Weights of a small mixture-of-experts language model, trained from scratch on English Wikipedia.
Experts: 64 experts in each of 7 layers, 288 SwiGLU neurons an expert, 1 pick a token, a sigmoid router.
Below are experts of layer 4 (counted from 0) of a mixture-of-experts language model. Rows are named router (the router's row for the expert) and show model dimensions 0-255. Each number is 50 + 15 x the weight over its row's rms, rounded and kept within 0 to 99.
After each expert's rows: "comes after" lists some tokens at least twice as common just before its tokens as in all text. This comes from a sample of Wikipedia text that the model never trained on. Tokens count by the router's weight.

# expert 42
router:36 57 18 49 47 51 40 69 61 72 37 24 40 63 65 36 61 32 77 54 53 86 99 46 20 39 52 47 59 25 60 49 33 40 60 51 52 63 48 50 44 72 42 34 61 38 22 65 37 49 58 42 65 36 56 44 35 55 43 48 58 66 40 31 44 57 51 46 40 52 33 41 40 37 40 45 47 56 51 56 45 38 54 50 50 67 56 35 41 60 81 58 55 51 16 48 88 37 79 38 50 72 41 66 73 74 64 64 55 84 60 27 51 64 56 25 67 34 56 55 59 38 34 57 70 42 69 49 49 57 71 70 50 40 70 86 33 55 48 43 32 18 29 63 43 60 55 48 53 69 43 40 51 30 50 57 17 32 73 41 51 53 46 56 57 52 32 44 56 30 62 75 58 74 91 54 38 66 54 09 37 55 50 44 76 51 32 58 66 63 64 64 51 73 37 22 47 65 83 51 34 50 52 51 31 56 54 40 62 55 25 33 62 50 42 58 43 80 43 55 54 64 59 47 33 33 44 40 60 54 60 41 54 61 54 59 51 50 59 25 73 55 43 57 67 68 42 29 42 66 50 48 47 21 55 52
comes after: "|", " ", "\n", " H", " h", " R"

# expert 28
router:47 65 72 25 29 59 73 41 66 56 43 54 80 49 27 26 47 46 51 66 61 79 99 65 32 32 47 59 64 33 45 49 28 49 31 60 80 48 37 42 65 59 61 47 53 40 50 60 16 61 65 43 63 40 48 51 30 61 67 46 56 45 52 45 39 46 29 53 30 57 37 70 49 32 50 30 47 71 52 45 57 58 40 29 39 53 66 49 36 60 86 77 53 59 19 36 55 34 53 57 56 77 63 57 62 53 54 54 59 32 46 47 62 66 55 55 49 27 52 52 57 46 47 60 62 61 64 37 34 48 81 58 31 31 57 79 51 37 58 43 45 34 27 49 64 85 67 48 68 70 51 42 22 19 42 55 48 77 71 44 64 66 51 44 09 63 57 48 61 42 46 93 43 73 37 59 52 50 47 32 51 25 52 83 80 19 44 60 44 65 56 47 62 64 31 37 49 36 41 66 39 43 46 36 22 23 57 35 36 58 38 39 64 75 29 64 45 48 50 43 52 50 42 33 24 45 39 30 61 47 54 65 47 50 34 38 48 59 69 32 64 50 46 49 88 36 54 41 55 59 67 49 50 45 58 75
comes after: "-", "A", "S", "T", "R", " N"

# expert 61
router:52 36 35 51 77 46 40 36 42 52 28 26 71 64 37 58 52 40 65 54 69 80 91 65 49 40 65 53 61 31 54 28 50 49 42 55 45 52 45 54 70 57 43 38 50 34 48 57 27 60 52 40 52 37 36 47 33 72 46 31 83 65 36 25 64 49 60 40 42 54 16 51 41 31 45 29 62 60 43 58 50 40 42 38 33 45 56 39 53 39 75 77 43 49 29 65 67 37 68 53 44 58 39 56 52 76 76 54 65 69 47 28 51 55 45 44 45 18 46 31 34 60 38 69 73 48 45 46 55 74 64 64 40 39 64 52 47 31 50 11 46 21 24 55 49 86 38 60 38 59 48 46 34 29 35 64 24 46 85 33 61 56 25 58 30 33 36 42 55 29 60 58 61 47 59 86 43 64 43 32 47 46 52 63 81 48 43 50 45 58 76 56 62 84 39 19 60 35 54 66 44 50 63 67 31 52 51 22 40 48 33 27 69 65 60 55 57 54 67 45 61 51 30 29 41 48 22 19 64 67 75 69 52 50 55 68 63 57 61 59 46 63 48 66 80 41 50 44 46 47 60 56 41 31 81 61
comes after: " U", " O", " Ca", " Ro", " Ba", " Mi"

# expert 35
router:51 34 39 29 51 69 44 44 47 47 45 74 55 57 40 30 65 38 61 51 43 79 62 59 15 37 49 60 63 23 49 26 14 60 38 56 53 54 61 45 55 61 51 19 59 35 45 75 37 67 34 31 41 38 50 23 22 49 39 22 62 39 36 51 41 90 45 29 34 52 28 38 30 51 57 44 31 53 26 70 40 43 20 54 14 37 52 41 62 68 48 68 58 55 36 68 68 46 62 70 67 62 56 84 49 55 50 45 52 47 56 51 55 72 63 48 59 44 60 69 22 35 36 60 53 59 47 65 57 60 46 73 58 42 69 71 26 49 55 28 55 38 40 28 52 58 47 54 74 59 42 50 69 41 50 40 26 50 93 48 51 58 57 45 50 46 46 65 45 47 47 73 42 82 64 44 70 62 35 52 55 54 58 57 66 39 51 64 40 63 61 41 44 54 38 31 45 48 65 50 65 61 44 25 51 35 31 41 20 19 43 32 52 72 29 57 44 87 58 35 85 69 65 37 29 25 54 33 31 49 74 44 61 54 55 50 35 71 47 18 62 53 29 33 63 49 52 42 48 42 66 58 54 26 44 83
comes after: "'", " the", " of", "ed", " for", "ing"

# expert 53
router:67 48 16 27 32 68 40 66 74 59 34 57 57 42 67 44 58 31 60 66 38 90 78 46 31 34 41 59 50 30 42 43 17 59 36 52 65 33 26 64 53 45 40 35 54 19 35 52 51 58 61 46 57 34 25 33 39 42 42 22 75 45 60 33 57 76 29 31 26 27 49 31 49 42 73 48 29 53 50 36 53 45 52 57 44 29 66 76 59 63 82 67 69 59 56 68 65 34 60 61 53 52 34 57 56 63 49 68 62 74 45 25 61 61 49 39 53 55 54 55 39 44 18 57 56 27 48 56 46 55 53 71 65 28 49 44 30 30 59 38 33 41 45 32 77 65 52 35 51 63 68 44 40 45 53 82 44 46 77 58 51 28 35 66 62 54 38 56 54 61 69 69 54 54 34 74 63 46 66 17 32 41 41 46 88 28 38 48 58 55 48 46 24 66 31 52 45 56 82 72 33 56 38 30 34 38 54 42 39 35 21 15 63 52 52 61 62 56 55 69 79 56 66 38 43 38 49 35 24 43 58 40 71 49 36 56 36 61 63 46 39 56 40 27 65 62 36 49 39 72 62 53 46 41 48 34
comes after: ".", ").", "==", ",", " that", " =="

# expert 44
router:23 59 20 25 45 45 50 55 64 47 72 36 69 42 65 36 48 71 58 72 60 84 93 52 32 50 54 32 47 37 85 57 65 43 60 32 89 80 69 57 66 59 31 08 39 41 44 65 24 52 66 68 48 46 44 38 40 62 56 58 68 68 61 32 62 77 28 54 16 59 52 53 36 36 49 59 49 43 66 51 55 44 33 43 45 49 65 26 46 58 57 70 58 56 23 45 74 35 70 29 52 54 55 56 59 66 67 51 50 48 69 42 48 54 58 18 64 30 62 33 72 40 22 52 52 39 50 57 72 67 60 68 50 19 62 63 30 53 45 37 40 37 34 53 50 72 62 42 77 72 43 49 38 49 45 52 42 39 83 39 48 58 32 42 60 53 26 38 38 60 59 56 33 75 66 52 53 59 70 32 55 65 38 53 56 54 39 48 39 50 55 41 42 55 24 45 34 58 68 62 37 61 58 68 48 32 65 39 26 48 38 33 60 70 41 82 28 66 44 60 67 64 47 32 44 53 57 19 43 54 58 64 61 21 43 62 37 81 50 52 57 42 26 47 50 62 40 63 37 36 48 32 62 31 61 72
comes after: "\n", ")", " information", ";", "ia", "=="

# expert 30
router:35 33 38 41 46 59 38 17 51 58 38 52 71 61 54 28 39 30 55 52 44 87 49 61 14 56 78 48 68 46 56 30 26 43 20 47 57 45 45 39 39 41 58 47 41 65 25 48 27 71 55 37 60 41 45 36 21 42 42 30 47 45 57 50 65 64 38 51 37 58 36 66 32 17 54 30 22 60 39 60 57 56 53 21 34 62 76 44 49 81 66 75 31 37 37 50 49 57 47 29 50 63 63 75 39 71 77 48 56 56 71 57 46 65 72 39 58 37 69 43 60 56 33 49 34 60 66 43 43 57 77 63 33 39 54 73 29 26 56 34 42 49 39 61 64 70 58 45 40 60 20 35 33 11 36 48 53 47 58 30 67 50 64 46 53 49 66 25 57 47 37 48 37 59 71 38 49 51 49 50 50 32 41 56 81 41 32 52 64 60 43 66 40 81 47 56 53 46 54 60 45 65 35 22 61 53 44 41 37 32 39 55 68 76 41 64 49 68 45 34 75 50 58 33 52 49 54 36 59 75 91 58 43 44 62 53 48 71 71 35 58 58 43 66 84 43 26 59 25 70 44 54 54 30 60 91
comes after: " of", " in", " at", " to", " for", " on"

# expert 58
router:42 46 28 40 48 73 68 66 32 51 46 64 73 66 45 23 46 39 67 43 33 99 69 54 19 28 57 64 24 31 46 39 21 42 42 54 58 40 52 60 64 54 55 06 44 64 41 59 48 66 39 50 48 61 55 49 26 57 44 35 66 49 42 62 25 67 53 28 34 62 58 60 20 45 62 58 50 40 61 57 62 38 25 44 42 35 64 58 62 65 82 84 56 61 27 65 43 26 60 42 56 52 68 60 62 58 48 62 48 37 52 43 55 75 47 52 58 41 72 37 51 51 46 52 46 33 53 74 67 78 41 62 61 27 49 63 38 31 76 20 32 52 22 71 58 61 56 44 60 52 43 55 48 28 55 68 32 56 68 31 41 57 54 36 41 53 54 46 44 55 58 66 62 68 52 51 74 50 48 45 27 58 49 57 99 62 37 68 50 36 58 63 54 56 37 06 42 53 58 84 35 48 52 23 50 31 53 43 55 59 45 21 69 60 54 55 44 76 41 62 61 64 62 48 32 50 44 19 41 67 33 72 60 63 51 57 26 60 49 40 76 70 39 70 77 38 32 61 62 54 52 59 66 39 50 46
comes after: " in", " the", "if", " part", " In", "un"

# expert 48
router:43 46 39 34 45 49 57 63 55 64 49 35 80 46 55 38 37 56 64 58 66 76 97 43 48 23 43 46 29 19 52 42 24 51 60 35 70 56 51 54 53 51 40 26 54 36 36 48 53 46 48 44 59 29 39 33 20 49 51 47 45 55 58 33 45 60 32 26 40 53 33 38 22 52 41 44 59 50 61 51 46 29 51 45 24 51 42 43 62 56 73 77 59 47 26 53 47 47 46 47 54 49 39 74 70 68 72 57 66 64 56 18 37 70 56 43 57 43 82 47 64 57 37 45 60 47 44 58 73 67 48 60 52 13 54 45 19 34 62 28 64 09 33 44 55 94 40 48 72 56 36 58 49 29 34 47 31 28 87 52 56 34 45 43 40 65 36 46 30 34 51 43 36 52 58 53 71 53 59 11 47 50 41 51 69 58 39 54 60 57 68 49 50 73 25 49 43 41 65 69 18 60 44 36 29 37 55 24 22 54 41 27 40 54 44 63 61 73 45 71 62 67 54 39 54 30 52 07 55 67 70 38 55 52 52 52 62 57 71 52 35 56 19 52 56 41 37 30 38 35 45 53 64 22 55 73
comes after: " ", " |", "|", "-", " list", ":"

# expert 39
router:31 34 31 22 34 64 66 52 71 44 44 52 67 42 51 50 45 54 61 49 50 86 57 43 18 28 65 55 49 36 60 20 46 54 32 56 70 37 54 61 48 56 65 15 55 42 41 68 34 58 53 58 61 45 33 41 29 42 50 43 50 63 53 52 55 74 26 45 29 43 15 69 52 39 46 28 55 30 32 38 64 18 37 24 39 38 56 49 41 49 73 55 76 61 30 64 84 34 64 52 57 68 40 68 70 57 53 48 41 52 59 13 32 60 52 32 42 46 69 38 54 42 36 38 43 29 50 37 69 63 68 79 31 39 60 59 25 40 62 54 52 51 28 50 70 58 50 45 70 76 65 61 27 23 24 29 24 45 94 33 43 50 45 50 41 41 54 38 38 28 68 61 46 87 55 43 65 55 65 22 19 47 63 61 74 45 41 42 67 45 53 35 43 62 39 32 33 38 51 80 36 34 57 27 28 37 48 44 36 57 38 16 60 60 34 43 44 67 58 48 72 56 40 27 51 38 56 35 60 61 58 68 48 57 54 41 39 65 63 34 58 51 21 44 61 53 60 57 35 45 58 65 43 33 62 46
comes after: ",", "\"", " However", "th", "ed", " —"

# expert 20
router:53 44 55 50 52 81 65 52 61 49 40 47 44 36 60 40 47 42 62 50 37 67 55 41 41 46 56 30 40 52 43 50 21 57 39 38 60 65 17 34 59 44 50 19 57 37 33 27 33 71 56 57 62 57 37 40 38 64 29 22 79 38 62 38 43 77 42 34 54 78 15 58 35 41 79 39 38 50 61 50 34 54 60 36 71 68 52 48 57 85 58 61 64 46 11 74 57 45 53 44 47 43 58 66 45 64 48 53 31 58 76 05 53 53 64 44 50 67 59 37 34 57 43 38 78 42 69 62 50 45 72 72 41 46 64 68 42 61 55 13 33 29 49 56 72 73 51 50 61 62 43 58 54 20 56 53 17 41 70 38 15 50 47 68 36 67 55 61 25 64 51 60 34 59 47 30 62 49 62 46 31 67 28 70 72 46 29 65 61 48 40 45 50 79 37 21 55 43 55 69 34 37 59 31 63 51 38 37 31 64 45 20 38 71 37 53 40 71 59 40 84 44 77 52 35 37 73 29 53 57 43 58 46 69 59 51 36 54 44 17 54 41 58 48 51 53 45 53 44 71 47 58 58 33 69 51
comes after: "ed", "s", " known", "ing", " served", "ated"

# expert 41
router:34 61 39 28 37 75 57 41 66 53 54 37 52 55 67 42 56 45 61 64 58 87 78 59 24 48 52 40 45 32 39 71 37 68 66 76 58 36 69 31 51 60 64 45 45 46 31 63 43 62 48 65 46 63 43 43 47 43 58 62 47 44 62 38 69 49 28 60 41 38 24 70 37 35 42 53 51 54 53 43 40 38 18 41 52 60 56 51 47 66 69 70 58 62 31 68 69 68 69 56 62 73 51 76 45 72 57 60 56 54 36 32 55 53 34 57 53 43 61 36 54 50 33 33 60 35 65 50 33 57 66 70 64 21 55 25 45 33 59 38 29 23 35 47 52 83 65 59 30 74 52 58 40 06 43 73 35 39 80 28 50 58 32 58 39 38 48 45 55 59 46 61 60 69 49 51 64 64 27 24 28 44 56 52 85 35 44 42 83 67 73 46 58 74 64 18 62 52 39 77 34 37 52 27 63 37 49 42 42 71 64 24 57 58 55 78 63 55 55 61 55 61 50 38 38 46 51 07 56 64 84 59 41 52 20 38 41 59 43 46 67 47 43 49 71 63 28 34 30 65 45 41 60 14 56 50
comes after: " Sh", "s", " S", " New", "S", " h"

# expert 16
router:41 45 38 45 54 48 68 59 69 41 61 64 59 31 36 59 50 52 42 57 57 74 98 41 39 33 58 61 63 45 52 49 34 68 50 33 58 42 52 42 38 62 31 43 68 52 34 43 30 53 73 61 69 53 53 41 19 56 60 13 72 26 51 48 61 58 22 44 27 42 60 50 32 54 53 48 47 60 43 39 75 37 45 48 28 48 77 41 60 35 69 69 61 39 16 55 75 24 48 61 63 59 41 46 69 78 41 31 32 51 53 48 51 36 68 56 51 33 47 52 45 38 45 45 54 36 45 49 46 71 47 53 67 40 58 65 37 46 61 18 46 38 41 26 36 99 56 80 61 55 45 42 34 38 48 63 25 53 54 53 60 76 50 62 51 72 63 44 50 52 61 65 46 71 38 59 70 41 56 23 27 22 76 54 68 41 43 63 39 57 66 36 40 56 16 34 60 11 47 61 20 61 62 42 60 17 42 34 28 72 44 27 59 60 42 60 62 53 72 68 55 73 50 49 44 40 61 09 35 58 60 47 71 54 40 64 44 65 43 27 57 51 42 59 61 27 48 40 47 72 76 39 63 19 38 56
comes after: "le", "re", "e", "la", "low", "te"

# expert 6
router:45 59 50 21 55 44 46 43 59 56 61 60 96 62 36 40 58 48 54 59 48 71 96 47 25 54 65 52 48 44 49 38 34 61 30 69 77 39 38 46 51 43 63 31 48 52 55 51 19 60 67 60 63 36 50 69 20 48 65 35 71 44 71 36 67 64 31 54 38 64 43 64 40 40 52 11 50 40 56 61 80 50 51 35 24 74 47 62 59 53 68 62 68 58 41 86 69 48 59 34 58 60 61 52 50 93 54 42 48 62 46 21 56 62 43 53 59 43 52 45 54 67 39 68 54 43 62 62 53 70 54 63 43 29 78 58 57 50 44 29 40 57 29 48 60 79 64 64 65 59 56 35 15 08 45 62 34 63 71 36 41 58 36 35 45 49 77 46 39 59 63 61 59 83 55 59 56 55 33 20 47 55 48 72 65 25 41 55 36 46 55 46 40 87 32 39 51 41 55 56 50 63 50 43 59 30 52 38 35 66 48 24 67 65 44 91 58 56 63 59 43 60 64 58 34 44 44 23 47 48 63 59 58 52 61 47 69 73 66 27 49 84 37 43 75 61 42 38 52 66 60 60 49 59 34 66
comes after: "s", "o", "ro", "as", "z", "ra"

# expert 2
router:37 44 45 52 64 51 65 35 69 70 33 47 72 50 38 43 60 45 51 31 57 60 71 35 18 39 68 53 49 23 48 35 41 56 48 46 50 61 63 63 47 37 44 10 48 43 46 38 62 54 20 34 54 31 34 25 28 58 43 28 36 55 86 33 46 50 21 26 57 37 45 67 11 45 51 58 52 50 45 27 46 25 66 41 42 53 57 58 43 61 78 59 59 50 36 57 56 35 58 49 48 51 56 29 62 52 51 48 42 79 58 07 58 59 73 47 46 43 62 37 53 56 28 48 37 51 37 37 42 55 79 46 61 21 74 45 30 58 59 37 43 34 55 53 47 86 40 70 58 45 49 49 49 21 39 44 33 51 58 55 43 58 33 52 46 49 45 47 41 68 30 62 25 72 60 40 48 56 62 11 53 37 37 40 94 71 29 43 59 54 56 39 39 49 39 14 43 17 70 65 28 60 26 31 29 46 35 22 49 57 47 36 35 65 30 65 69 54 47 52 61 69 36 30 70 43 51 23 52 66 54 48 54 37 57 61 53 81 67 57 37 47 08 40 65 53 62 47 42 36 73 54 60 52 38 60
comes after: " (", " the", " of", ":", "•", " in"

# expert 19
router:33 51 51 25 24 73 62 51 61 44 42 76 72 47 61 30 46 46 64 46 47 91 70 72 39 35 42 49 58 23 38 45 28 63 61 62 60 34 43 41 63 49 61 16 61 35 47 45 34 60 50 51 63 34 34 34 31 59 40 57 56 48 64 49 31 50 40 57 28 55 31 40 35 47 45 29 37 67 47 46 64 59 26 28 20 45 82 55 50 65 96 74 50 51 23 44 67 46 82 38 43 61 48 45 64 61 64 49 52 51 58 28 52 57 36 32 54 33 57 54 45 33 49 58 63 59 63 57 44 63 66 39 32 15 68 62 31 44 61 48 39 19 19 52 72 78 65 37 74 59 36 51 41 33 57 62 51 53 73 45 36 48 19 39 44 38 50 42 39 40 46 72 49 85 67 52 90 35 46 28 23 70 49 57 77 32 31 59 51 57 59 72 56 53 54 06 51 49 55 79 28 51 33 36 37 37 51 40 46 45 40 46 69 81 54 71 64 48 55 41 74 64 47 39 60 53 47 23 47 56 75 60 36 40 45 49 55 52 60 37 64 48 33 54 61 41 54 54 57 42 63 53 45 36 76 41
comes after: " C", "C", " I", "I", " (", " M"

# expert 62
router:40 43 47 34 39 63 37 43 60 49 53 49 71 32 62 31 44 56 58 71 43 90 99 65 24 42 49 56 48 39 50 44 31 36 35 56 62 62 31 60 59 70 44 14 55 46 45 61 24 68 77 65 66 64 41 25 45 46 34 48 65 47 52 35 40 79 34 57 37 73 46 57 42 48 65 45 59 44 45 31 57 33 32 50 34 50 56 59 59 71 83 55 63 56 40 59 66 43 66 45 46 51 46 49 65 56 63 46 51 41 59 38 34 53 64 32 61 47 72 57 55 52 21 61 63 53 58 50 42 70 72 60 53 16 50 64 47 57 44 27 51 33 23 52 48 74 40 58 72 58 54 62 33 26 41 68 27 28 69 60 53 45 33 49 50 29 44 39 49 54 38 56 31 81 68 73 90 55 49 48 29 57 52 45 74 37 42 60 58 48 55 67 31 70 36 43 57 37 58 79 28 45 67 55 43 26 52 37 27 63 62 13 48 70 39 81 58 66 57 51 53 59 56 30 35 49 34 00 54 71 67 64 65 48 60 66 61 75 51 26 55 38 36 62 58 49 53 61 44 64 52 61 54 34 38 69
comes after: " |", "---|---|---|---|", ".", ")", ";", "==="

# expert 50
router:33 46 52 39 55 50 57 39 63 69 32 20 54 37 36 50 34 45 60 71 35 93 83 49 44 48 51 53 44 33 47 33 38 52 36 37 73 40 42 59 40 33 46 17 86 22 29 62 29 52 56 60 66 42 69 39 39 49 37 58 73 35 65 34 56 63 19 48 38 33 17 64 38 29 51 39 57 60 56 45 53 33 41 35 53 78 86 71 53 56 89 64 31 70 34 72 73 44 63 29 58 41 55 40 75 70 36 36 57 44 46 37 46 47 54 44 49 37 44 59 59 52 44 56 59 41 55 35 42 54 63 67 63 39 64 51 22 51 74 37 31 32 26 74 59 91 69 71 64 27 51 46 55 48 37 61 35 44 78 41 40 69 43 38 59 50 54 33 58 53 72 79 49 73 58 41 51 56 48 11 52 50 52 71 73 48 47 54 50 46 51 61 28 56 23 20 72 44 64 82 36 61 59 46 32 58 40 35 52 39 38 41 54 65 43 61 62 62 47 39 58 63 65 50 47 35 41 20 41 52 53 53 36 45 57 67 46 56 58 35 67 44 32 48 84 31 36 28 53 60 38 44 46 39 52 69
comes after: " |", " 0", "00", " 1", ";", " 2"

# expert 52
router:59 61 35 35 62 72 41 41 69 49 40 55 60 31 37 18 44 39 64 32 72 99 60 67 39 27 52 43 39 31 39 50 32 50 50 42 53 51 23 51 54 74 69 15 58 23 31 29 26 70 46 46 57 52 45 38 30 42 44 44 66 62 61 41 45 53 24 43 56 51 19 40 52 56 52 51 32 61 30 38 51 25 42 79 48 59 68 51 55 49 79 73 35 52 33 59 61 46 72 50 48 60 48 67 42 77 56 34 55 59 60 27 52 79 42 35 43 61 51 53 48 39 58 47 41 45 65 54 41 66 54 51 58 19 57 58 30 29 50 49 49 25 30 75 60 59 63 49 73 54 71 59 24 15 40 56 32 43 74 48 40 72 50 52 39 48 56 50 41 67 28 56 41 81 54 63 67 38 65 55 34 44 53 58 86 20 39 60 33 39 56 37 19 82 41 29 65 36 90 70 14 38 49 25 50 37 60 33 40 44 57 19 53 49 52 59 61 84 46 48 50 74 55 51 50 37 61 28 47 67 46 46 54 45 42 55 35 54 68 40 49 43 24 41 53 61 45 52 37 51 59 60 60 46 57 60
comes after: "ed", "s", "ing", "ted", " due", " did"

# expert 4
router:40 58 50 32 46 52 63 72 67 40 39 44 49 45 44 42 70 37 81 60 56 99 84 63 16 52 67 36 39 50 46 39 33 42 45 71 50 26 44 33 60 82 44 25 68 58 51 64 49 63 54 76 71 39 72 52 32 62 53 36 63 38 43 30 43 47 42 67 09 41 41 57 40 26 39 34 53 55 40 33 25 49 25 25 43 40 56 27 66 57 71 89 53 78 44 46 48 27 73 48 67 60 56 54 67 61 67 34 58 52 43 39 33 41 46 32 53 46 82 54 48 47 58 56 66 41 52 42 43 50 62 78 44 09 58 56 55 39 59 50 49 35 22 65 59 69 55 47 61 76 58 51 34 20 51 57 46 49 71 33 71 73 23 39 44 40 65 52 61 45 56 64 41 63 67 65 64 43 51 48 27 46 53 50 81 34 45 44 55 65 44 55 47 56 42 33 48 26 65 71 36 50 65 35 41 41 41 31 25 72 59 30 55 48 26 63 40 80 48 62 67 53 55 40 38 21 44 31 33 50 45 47 48 37 52 39 42 78 66 57 44 51 59 39 82 44 60 48 35 31 77 67 59 41 52 64
comes after: " W", "y", "W", "w", "hi", " Har"

# expert 56
router:32 40 56 53 61 52 61 69 46 24 35 44 47 35 60 32 55 45 50 45 36 99 80 74 31 32 26 33 31 38 51 55 49 50 40 52 58 26 49 53 59 65 51 24 72 35 39 73 38 61 59 52 52 45 65 39 41 55 41 52 35 39 29 36 19 59 22 52 48 41 30 43 35 32 52 25 47 48 37 53 48 40 47 49 62 56 58 44 34 65 77 66 47 60 32 56 68 50 77 35 27 65 40 60 51 77 74 49 49 51 55 33 45 63 60 44 46 44 61 36 46 42 30 58 73 63 56 55 45 66 60 65 31 08 67 40 43 49 47 22 39 10 34 39 63 84 66 43 60 46 32 55 56 41 55 38 31 29 72 23 69 23 24 49 49 36 39 38 52 53 34 69 53 64 77 53 40 45 77 26 40 77 22 64 94 38 39 45 70 51 63 69 58 68 44 27 53 61 50 57 37 63 30 48 45 42 53 43 40 53 31 36 64 50 55 71 52 57 65 31 82 50 29 42 36 31 53 29 53 45 64 52 55 43 68 62 42 68 51 26 52 56 48 72 64 42 51 48 47 60 72 49 62 29 49 59
comes after: " V", " C", " c", "V", " cl", "C"

# expert 25
router:44 46 61 35 38 58 77 35 80 63 34 49 63 52 57 39 42 53 41 51 48 79 59 57 24 34 58 29 69 27 53 45 15 68 60 49 62 60 34 56 46 59 57 37 67 27 23 30 39 73 37 55 50 41 50 56 27 66 58 56 61 38 36 37 70 71 31 47 22 51 18 66 61 37 62 57 49 61 62 24 41 63 32 66 46 59 59 52 28 75 63 66 43 61 27 62 64 38 64 41 36 47 39 60 42 57 42 52 75 31 68 37 47 67 46 39 43 38 53 51 51 56 35 58 65 38 71 57 21 69 71 53 37 22 56 73 36 41 46 39 35 17 42 78 51 61 70 51 65 73 47 50 63 18 30 45 32 37 82 22 36 54 30 63 56 44 44 48 38 42 33 72 41 87 57 47 82 57 57 36 43 64 15 49 74 39 59 60 59 55 55 41 39 87 29 16 48 46 44 68 29 35 41 43 52 39 49 28 11 65 48 60 34 68 51 63 46 73 67 58 66 37 43 24 53 30 72 11 49 40 53 48 52 35 56 47 47 56 56 56 42 41 47 54 51 54 53 42 42 52 45 59 54 51 57 60
comes after: "ed", ".", "\n", ",", " Du", " released"

# expert 33
router:54 35 40 35 37 62 51 63 57 39 46 58 47 41 37 44 36 44 35 64 48 69 86 30 38 36 54 44 56 33 67 26 20 65 49 61 59 29 53 41 56 57 40 38 65 63 22 39 50 54 49 59 68 42 32 47 15 48 48 29 61 44 47 30 59 49 19 30 43 58 20 51 62 45 37 28 25 54 52 34 29 44 53 38 37 46 63 63 60 54 68 69 62 49 52 77 76 44 72 54 28 37 71 67 64 72 74 64 54 40 56 09 42 37 46 45 55 37 59 42 45 42 46 49 49 38 49 49 46 63 72 53 58 02 63 59 29 50 45 42 41 30 45 64 55 99 59 41 52 67 66 61 48 46 56 41 16 56 83 40 45 47 39 46 39 77 63 66 51 49 46 67 62 76 70 57 57 52 49 06 52 31 37 58 55 39 27 33 63 54 60 25 39 69 44 52 49 41 52 65 27 41 54 44 53 27 34 35 38 45 47 36 59 69 54 66 51 77 53 46 75 64 63 44 59 34 62 21 32 53 54 68 51 29 52 48 63 59 51 28 61 51 08 60 81 45 59 72 39 44 43 49 50 21 51 51
comes after: "\n", "%", "|---|---|", " Year", "---|---|---|---|", "ate"

# expert 34
router:27 40 57 35 31 44 66 52 62 54 26 37 60 57 52 37 48 26 49 59 41 61 66 54 22 37 38 44 41 25 55 33 50 53 50 50 53 66 46 49 45 55 62 24 66 65 29 33 37 81 54 62 62 31 26 45 12 54 44 19 73 59 43 43 56 47 24 38 29 48 31 43 44 17 59 11 36 70 54 42 47 32 42 29 47 72 64 45 32 67 69 73 56 46 23 65 57 44 38 34 37 60 45 59 47 56 69 66 56 55 42 09 70 39 61 24 57 44 69 46 65 48 52 54 55 68 60 57 52 65 57 70 27 27 68 67 30 35 61 30 41 13 42 52 62 67 67 64 60 49 36 57 60 33 50 49 21 28 54 50 41 65 22 63 61 44 43 37 57 43 48 47 51 50 42 39 69 58 50 35 31 68 59 67 75 42 44 42 49 41 69 56 35 75 35 46 64 47 82 80 46 54 37 34 30 56 42 29 42 59 48 41 52 54 61 61 40 73 74 74 58 48 80 34 19 28 50 29 42 57 85 68 56 33 57 73 41 50 45 47 51 66 37 53 75 52 37 46 53 47 41 68 52 29 70 67
comes after: " is", " as", " was", " |", ",", "-"

# expert 59
router:43 27 50 36 28 73 74 37 43 42 21 56 50 46 54 47 27 40 71 51 42 50 50 50 22 49 59 58 52 38 56 37 39 50 51 58 44 47 21 60 51 46 54 28 59 29 43 38 37 88 54 33 62 57 36 36 08 19 37 35 71 32 65 48 44 64 27 38 24 78 22 52 46 46 58 36 33 57 45 32 37 34 35 36 49 59 87 45 54 49 75 74 33 61 16 55 67 34 51 40 69 58 55 79 62 86 63 65 47 37 46 19 41 68 49 25 68 58 49 52 24 32 34 44 62 46 48 54 48 73 61 74 46 22 57 51 31 44 54 55 41 18 35 44 61 78 47 56 70 56 58 57 50 24 38 50 31 32 73 48 34 67 41 40 64 57 34 43 45 45 50 56 52 77 56 53 71 52 55 51 33 54 53 66 67 33 35 63 53 65 46 67 25 79 31 47 39 45 64 47 31 58 47 37 54 66 44 25 31 47 46 24 43 79 35 58 52 60 67 65 62 47 68 43 40 35 43 16 40 62 69 64 70 43 49 56 43 70 46 33 47 61 31 35 47 65 40 50 54 36 51 31 40 49 64 73
comes after: "s", "ation", "ed", " one", " part", "ment"

# expert 12
router:58 46 58 42 32 85 38 42 42 53 41 50 76 45 34 41 43 44 60 49 45 62 96 35 19 42 47 47 32 53 56 37 41 64 33 60 50 49 32 45 50 38 31 21 38 60 59 41 21 40 59 50 50 26 49 40 47 50 40 37 60 40 64 21 52 47 29 55 52 57 40 59 54 29 51 30 50 45 45 54 60 29 59 57 36 73 72 58 37 80 75 67 71 63 33 77 66 37 77 35 56 60 47 55 53 73 75 44 50 61 65 24 23 54 54 42 51 27 55 40 70 59 36 63 55 46 54 34 51 73 63 62 53 28 59 60 57 31 42 24 46 17 21 57 43 55 46 71 52 48 47 50 26 22 28 45 47 39 64 32 54 49 33 74 30 48 42 38 61 54 49 71 36 49 74 48 45 54 43 42 47 19 35 79 82 33 43 61 54 44 59 55 56 74 47 43 34 45 50 79 46 57 43 42 24 60 45 40 50 30 54 32 59 62 56 56 70 86 56 55 72 78 32 39 36 34 43 01 67 57 65 57 42 54 57 68 54 67 67 31 42 52 63 66 72 37 38 17 34 58 67 38 37 41 52 75
comes after: " Ar", "ur", " Mar", " Al", " P", " San"